config.toml
moe_layers = [1, 2, 3, 4, 5, 6, 7, 8]
balance_loss = 0.00319
init_std_router = 0.0184
vocab_size = 4096
norm = "rmsnorm"
learning_rate = 0.0044
dataset = "wikipedia_en"
Below are experts of layer 2 (counted from 0) of a mixture-of-experts language model. Rows are named router (the router's row for the expert), up (a neuron's input weights, with its number), down (a neuron's output weights, with its number) and show model dimensions 0-191. Each number is 500 + 25 x the weight over its row's rms, rounded and kept within 0 to 999. Numbers have three digits each.
Before each expert's rows: a language model's description of what the expert responds to. This comes from a sample of Wikipedia text that the model never trained on.

# expert 27
What it handles: Middle pieces of common words after a short stem, like att-orn-ey, att-it-ude, threat-ened, Ber-lin, plus city names York, Angeles, Boston.
router:517500488526484493477514502519499462459489542507512507548488512486529515500550461539530493457510497508537502507475508491469520523473471519495526525500497512506505520528507474534510541571501511495496514503513527495497509485469552493495497511502514497497493501515496493466478497463457521509501500524515457550528536483539485461498493490459514491503539497509491518483491459484575527545534526505468505521520488535461514481534497494516541506527488558494495515492552474518521474543489523507550460552511509496463519505532507524455486477478491528492469505473471507495475453471474537507
up0:495447495520550494508522455524494500518482503487453490497521504479471556492493517528516507498469515530486518477502540537460505526497487528525500517464502547500513493499544500487469461532467487532500477552491514496469493449493497494492502480487503508536502473474526463509536497532477516508509494516482515492537526502493470465556486548483541462522541507547509537510501498498473474504553511529475444481482536480507473510498466493510471491502469486514472524500522494545532466525498500538489550503512481533491490537469481532475511516472506482469502463489470506476462547487497527475
down0:521505543506508547487458523472481479539506502537496501498488444507515513447499507508478504515439519507470518496479513475520498467500512516484528508440473471523503446494496513553501449497521482493482509483513481523480509545522494479511434521494509509470499483509467560507519511504479532477469523528503485507481504480498515477488477493506440525481513530509534527516518484494503472528514494532544483510488497491463500506542517471493479485478509521499464492493495551458494528471478490542478531495475421477540514473460481480503491495481524477486510481519506492521544466526505462472

# expert 41
What it handles: Endings of Eastern European surnames and place names, such as Butkevi-č-ius, Slov-en-ia, Ork-ney, Arasvikfjord-en, and score digits.
router:536466489511503479483511493475543475494449487513496518518488521538528517488481467531512450500495478485513490462490513502534483467477434493528521514481494492496522484518454526508517490550488500526504506478477537500490511533460504506521502493485547494533467485508433528477484471537530512521544476486471531466500528515508512519511471484515459514458460487526456473466490498504545524482508465458519506489486509474485442477523536503523529484490479496505502524502474473499495503580483517525533539547491528516474491506542496502522490487511484542482494502477508467501458485511487525531
up0:503526547511523492531496502504479470466516480492479457519472477503505539514528463492480506534475474481494469484522527470480472528528492461526505476500513450476485484499516560520492476509516492475471486493509502522501509468494495505486485490552538489476512503486474464483501454517513520511493535525488493512517521493529471533481495508484473518470545496526477495528448514522510545491519495482505469562515483568498502506508485497519496477441559516457495503523508503509507482516486464487486498486518499433491522450523454541513504481474483469466541502537508493474541471518507445518
down0:499480435492490506549508515472488521491456521477497517487535532475497441552520482486477518500489523495493512494491478498528483542527466486459503516524503484474528500484507526513511473512476504482540530496504473514523459553455497470450523511476487495477541513517487496536517523509411524511509467476521531470504502512521501466548468486424499482505461506517521502459501516528490545503480483529477503484491511482522525501519477499465494496536508537474505498498515460475505510465508479458491489548503475497518487538502477488480490455511543514509457508493495493504508462488485530476

# expert 29
What it handles: Capital initials, unusual letters, diacritics and digits or separators in tables, dates, IPA and foreign names, such as 22.01.1975, Ri-ð-ill, NAI-A.
router:517467529475493504507536494500532500525497488529483483482521523522504514497510441516510454513503539510490499491548572529533511518466449516501495503487545506475490476513510529522548452529486495508540488459501528515491504466498500498494537522505507490548500514481504538506547488551478514539513469426497549487499491511497500487524480499492470529550493564485466508514484518538487509479468466491504526470510497533477503500502567491511447507487523480505501494517477500535533508518475493543531507502485524493509536528528492466499540494499478489522505490485539480497459516524532484489
up0:470497490521533502501491533503465523480497514473519476502515479523483488525445498500536498460478494504489504493480501497515490467559546473539416503504475462502482509493485474484466533475509509500493527501508458491490491518519526542530502527502490533474485515498530497495501518472511470471507521536516435519504547535533510469525531539500539480473487501464559485474509531469481475480539496510513485512486493507517502514455475487520536472522539549504491540498489493451506504466499499442475462464501482468510484478503499549509491484534505519479430498531513493502497506504483521515
down0:487479448447493538523474432474518503476501481519471460500535477514465510470476540536503452489518496522535526516484488494504521485490507488483554494485517504527503449473476499506511503473494475493469540491505509480468466446528514524539517503519503483507452515487523513442514522465510489502518541484511513486512484494514538517521536501484470478480519524490504517471494487526523475496489485472468472511500519500513473504523487469514526519434508510472523475539505524543481528472500438484497529514534522512522458544518526491491503530502485471541474477490495485517501478501488566523

# expert 30
What it handles: Word pieces with r or re, often after an initial R or re-, such as R-ec-eption, R-ec-urring, re-ar-rangement, ro-tation, fr-ustrated.
router:490464482534497489474538427507528510527491491519503522520521514473486488453497522519473474506509474504492499493524476499518478462511479470453521473500522482501494478496488509556502521489499479491466521513547532537486482489506462489492462530482498533491511504494488507497532502556477513521496533455501460440506524505505504548477507514472480486478492501549509494519483502538523465484500456503474505515445511498550513476520450471543510465517524518510458499517492459560498490542504486494465459470511471535475529520486462515541515498507544487474534497483512490519477515489482475463
up0:506514468503474466531494513504508534500505519495510510469548480543485507536469488500468441476501531486485500474486464526502509541504489532480493489450525486525586502498469501548497508486512462491514522450497490504539503499507497518470503486521491532487529510508493487463467507509519482496484528519485528534552546455511506489497503496524483556482529479497532504506524481523545508517488552477504483537526492516463472433468500512482503503528537530467486523501473495468471442500478520537507470501493455520498542468495512515531509472492514482513496502538520480526498504509541459504
down0:493543464447491502523526501513540507513506508453509514522519523477483504491474492516480495487513526498513467475491477505512493520570525500542530459475476512490512512525467497534548515490497513466556506524504530474512446488483517510497545516480519475460529489532470539498469496483467513536517554503449518512511544464506525510494487494517523511531470520498490506474457482500492514472498506485540517494480498505508478502467523506541521507531510501505505471526485470502474499492503467549504429505504547515436508535467519494527534492472473526518521485505454501544523518489489535514

# expert 10
What it handles: Word pieces following K, Y or k, especially in foreign personal names and "king", as in k-ing, K-ir-ill, Yann-ik, K-alk-ofe.
router:513466536451503508490483482510528517508516471509492516544556472511521522530529462536545493470508485485462449504524545481480509540496475463499523499503525530474520512511540504489511528518482495506461499479470516518516517519485538493468545475546501484465462488489498518491571496496480496523497463461531506486477526554543495463528522502511502512526477511482476509514525517530517530529468521492529473536484453498494515501511483480476509544527542498486523488550491496529501525524533500514487495467497503536477517523518512489527495473512504489468479484454454483493478500506442461496
up0:532503505484496519529457501503498525490466496467470536464479463534488477529512453497485532469507503521476517520481523522519495505516508529506499504531506553478551469475494489471561520489491496498487472487516473487497488502553507523524500494498514486509530524550527481496489519491483499505530491501511488511495492553497500440487546527470484481493492460476457488523520489532446541468465476455474475521515517512471518506523507464499530498479536444540542517503518500497473506468492527489491513502468478549519522502490464533493509528473453514519497517466492484470567536491497496546
down0:551538484542504496469505503523502505518508518490497544501476459489462510485520482491501523477506451554503493518517456471504526462495506555504492483500464541463504507475445496516491472511525464477487499482513462547512481449469481511552486521513472485481515503538497523466461534531467521455477466506491532476533484504484500518436491490517497531515529502515487522516469527445544496506475516506465495502514534506533533491518505512509490547500478534491493497476479477489512493490503455509503490517468488528483539482532463467466522523501508451524505486477520517453493476491507479473

# expert 39
What it handles: Function words carrying clause structure in running prose: that, which, had, have, but, of after which or example, those after including.
router:482490482477507530492540498494521511522490452470490475511501495487528490489491516501495497502486461487493463503537487477508467493475474468514477479503481537495527566492504534508490512499503527472528494485452480449494523473505560469492541486541489517506474514454493504505479495521499486476527517566483449463506467476498492473508491447512579519539494489492521503510508528510528484523492506539499513535486538556503504461512506489510482523479522481528536516474481490479512527536548556478535455514512500460522501504496508511487484477463526475491510494506542517480470542500458477476
up1:494508503490514510506496486545459459486515503530494496472468523497513506490517512511460485455502493516471518461544520469516498507493511497535496486557505490495511496486517522533453459486543467490501509511520550494469508469503479497490462483514463489531521548472482489533565519479462522451520503485535508529505481487512514504510499492488483517516536483561465509518513502457502492519576526518475548480522520538476498504490476540519488514462507522479537495515492505567539526508487480523451479489493491478500515475545542542477450500516485499490518475453492496516501492490494510509
down1:514521523475499522507489481503493519510467460491495439539516519479554455513493511483481499506467497487550513523498556509515457469510515488537509496511490494479519514528525495526486501510486480531494507499471478530507493508504488529481483493485505511503507487503529478455495454451498509536502451469452485469478489508536518500479489514514476511494533498520541484490482477525532483486506477482516495513481452477516494467443448481497490504535529516507494477538540485527471502460513474549478476436499509495539465504487516526504465556468530479494531526486509454503534531494492436531

# expert 47
What it handles: Word pieces right after a capital or lowercase O, such as O-ud-in, o-ur, o-p-inion, plus stray table separators.
router:485490488486526518501534469470514479516478497546528465511491506493526522546513546536489496512501469470498463526498503488473534514484480537541529538490481530500491532523540480509461506488495531480532496489473508519501504467434524463515526515536497494468470512449484485511545492498512501525489479500544479495491484513509534433507497519482490507493499518520441546535520466518506514474497508501446490492509490496468495504467473452498493511530506531482453477525504496530494524523475474527469498490540539493497513509483505544510540479478438516437447517480511501505474507474479509509
up0:490524519530500487492468475492521484456498511473490532507536514486488477492479463502488446534460491518496501513527526501467498483471520478494499561488487528526496465505482521483471515497506475479513481503517472468515515517484516492492496540456482516538480541532505510491510498448529481529439470525511523513490521534531548509459534494514505513454504508478462474522520501465528512510483488494498511456536501484525488492532514499521478497480506470486509518492501509501530537511487545438537546512533480528483508501546486481530536518541488535476522509531458467462526520526455557529
down0:531496503511486503533511493495446491530499465490470517491555494476522486510476516476520455516460456474497513538474471524546508454559469465502521499531508509537491506508519489554494457492503494489525518518525472483487500490521503505519503514523505525478506504501518550489480489475516483513469475506481476528490459489497523527553504472556526520501510474458496494473464493535511508476496507497544519492485438466464489490510491474472542494450500457523486512521504467546478456498500539490515531496551495521489570481480488499502501470465467509514531499512456521501489500527485512485

# expert 21
What it handles: The preposition of after Most, Species, part, number, plus sentence-opening The, In, On and quantifiers all, both, most.
router:468515474492465479471487480468493535518530454532502477522525507491491527484513507529476486507535493432519483503530473465545454450522489444508529458511489502521531503515485493513507539487485494477498492536470514507511495508493489465475438493501507480486495439496504493480531499505515519517512470515500488516522501462520486475485562482524553501508503462518490499499487515452511522491531483512510498550478519505497472489517530478541517529461492523467500482479520492467544505544531496484526522463485496533478450476510525465490463504512545472505530516511459505553472510473491488487
up1:426519537470454494507448492502460488546508512488486469465501476486512546501484543539472524483504467515496531524457490482511565488506488543517489494489481491467486510491502514487511536494518426472467521515488529494473483544501500491552497493504482518462479498482515457482471531514529476524487503521496498526502498499489495526486476496499540489447460503484502464494431511513506527488496499495448559504478501496470505481481494496490537443520499536513516483473482543491520528446519518479499509493497539515542505481520519484479505518469505493493482512527488512498499485477542487519
down1:500520499467510507511509476464501500516500454573518548438520502473497543516481483489497479515492521484494481497488527526469508509517507494470494472523521520519490498479507488517525494474472473494493503511498469461477509477487473452529491545507483498550450500505460498507498522530482516538516460473527516458528534484484483496480568560514468510514505528530496537461525502533518547481530507460487460508484478472537508490476510472461459530486567531467535486518535518510503491512543448540485494477481503488509488512526499469507509497482506495530524501498500490506495461500510502539

# expert 5
What it handles: Second or third pieces right after an opening letter of short words, like be-et-le, b-ut, I-f, be-y-ond, Halkb-ank.
router:473496514552473501541537484442535509499522497518520501499530508500508521454512443549477485474525472501523502469483521485517470525473491445469526488496531456530501538539515454499493529514491494500504482507539509533505506484458482514468482469484488503526491428532484486497547532478480525523543473497491511470488526479503495471512522514488501511504466513505507468521511471512526507498472534464506540506544472518503501471496468507542481506527487561502459496525519484526499517549507509473530484523490490558475528493514499525501482510537539487481513507488512518517511475471476463463
up0:550471449523491533521522480484511507482464452508554517472508559543479509491475519499514476554503504522485503450509541532485514506465494534504493529543491483529521498482490523488524482504481510501513485481525521519447508551504455525520527544450486527530526482484521515512517455537477510496513533522502553483491535573531519521520497492525470480528488506481495513514495497478512484478488511470547478509489497490491494498513538508488539522460480505511539467467510527519528495522502516490508502514512477510554485457480476516502491462496535512501524509510499518486506527542470464491
down0:481515522499489490506532497505535456482483500515516511500534513469501520489493455484487532495552484473487491488504525475517517559495468513465514504527482498474498483525480481468527528529505509514469526509474491512483529537519511460525475481498469515503544472458519513528473556477460521479493524517490528463490500493541509497542478481532460505528501553475536507519513544542488495464504447511477492468486472497573513485535525490487512511529497492499480459449496516481545529483486513493448501506478492508482512506499504559441481504495493502471529522481478505459460467520520523510

# expert 58
What it handles: Word pieces after tt, d or nd in foreign surnames and place names, as in Chitt-end-en, Katt-end-ijk, Ch-and-ni, Carbond-ale.
router:518509490509502471510488486466499516486515505487519513505489543540503509506518457512513498490515515449531491463520559512476524523480501505495520521486518535477470530530525542497546478494482528536471492495466512512540523539488524528538518472443518489511459495525490512472467493426483526529497504500489545530547526514504496515517452530517522515518488499470513469458531499497517486481492493464501503515518481473484476493498519483454540475534492510505486503517462474479524501500473506496541500540514490508481487466529502432495525486509494572532493499477460507510489506553478547533
up0:517522494520499496503490468461469507504534511529554499527558438493507504502482526528528500471519474436502490503464492546534491522497441501476498544505508491481487475527516470512502539475518459513522526454480469503502477497498453470495477512494453530476510481507517488509502498489487488511522469495474494502471489493469468478473526510492510487530457490468477552518526486491535482464517497491482532525554509509487497492529453502494507505479470520469524526525451509509535517515495464438514500538482498487507493527502513479500487506485512511496492496542464522544539519456446461505
down0:529502513484529479465534487470507496511531506509519488487453539514460482509529459487484493503547515539469484435503512449518494500431496503519503512506481500529479439486435504525463478516486474470518464513524507519466501520481495504487519503539497494527504525444501485476508474474529529508524554517503502498522495528518479521540502472532448489522504517496480507528506482458511490509498493530497502482545494499530518511571502529462503510471473495491500516472543530476492465498472511534507486488487480512503499508475472511481476539546482531464512508474544548482486534490516491505

# expert 34
What it handles: Closing pieces of longer words after a consonant-ending piece, as in finger-pr-int, pen-ult-imate, imprison-ment, manufactur-er, Fell-ows.
router:492500454500475468495465493484507491467540521469463475487492534528534514498498506534472478491470517507502495519465548474495510504502472535513526528516510494490491481494512542510495495501465517498478532458448531500535526555458507503501488454484513478522473501509490519474488506491497548523535537530495507510528479516520476519479462523511546512503457456459462505462520472495486479467504489476482493524483505450476434485483512503480508501432465483464511517532480519490500531472454499505541507497522478499507523516515505495539535502533476476506484484487505483516509501558515546552
up0:530485503495501525540526476466535500501479500522528523498494483495504487511507512506509502503512519515528493517532497494495513493480494498507498520504491464535513506494527454456540554547484492464491455471526498482442542511498485487520470495503491508509504466547515495496508460498517496496493525553455524500486499487470493506534476468478450488492493471515499507518453491503512505543452541466507539497528492534546502457486488480491496557462514500469507554457497555519440474535493496506477500513497457491475516519510498554489522486528462503481500516511556528504483447481475504459
down0:439508505526477488520549500514473507491473538484473490524502493478480496488489490481532488467545502465511517490505494505473510487538487485496487483463551471494516479569501501517537520477530520506503511580533501524494506495477490506516494519506530564541469511514529466491492529480469508563506501486544488500487522518460502516469504520527514504541521472534495501516503476527535484482506492520523496556538495509440528519485518501535517523506465527551444515530514483505478486502478474492459552499494538497470492483467513499468533483506495480538516530485514483526511492520478493520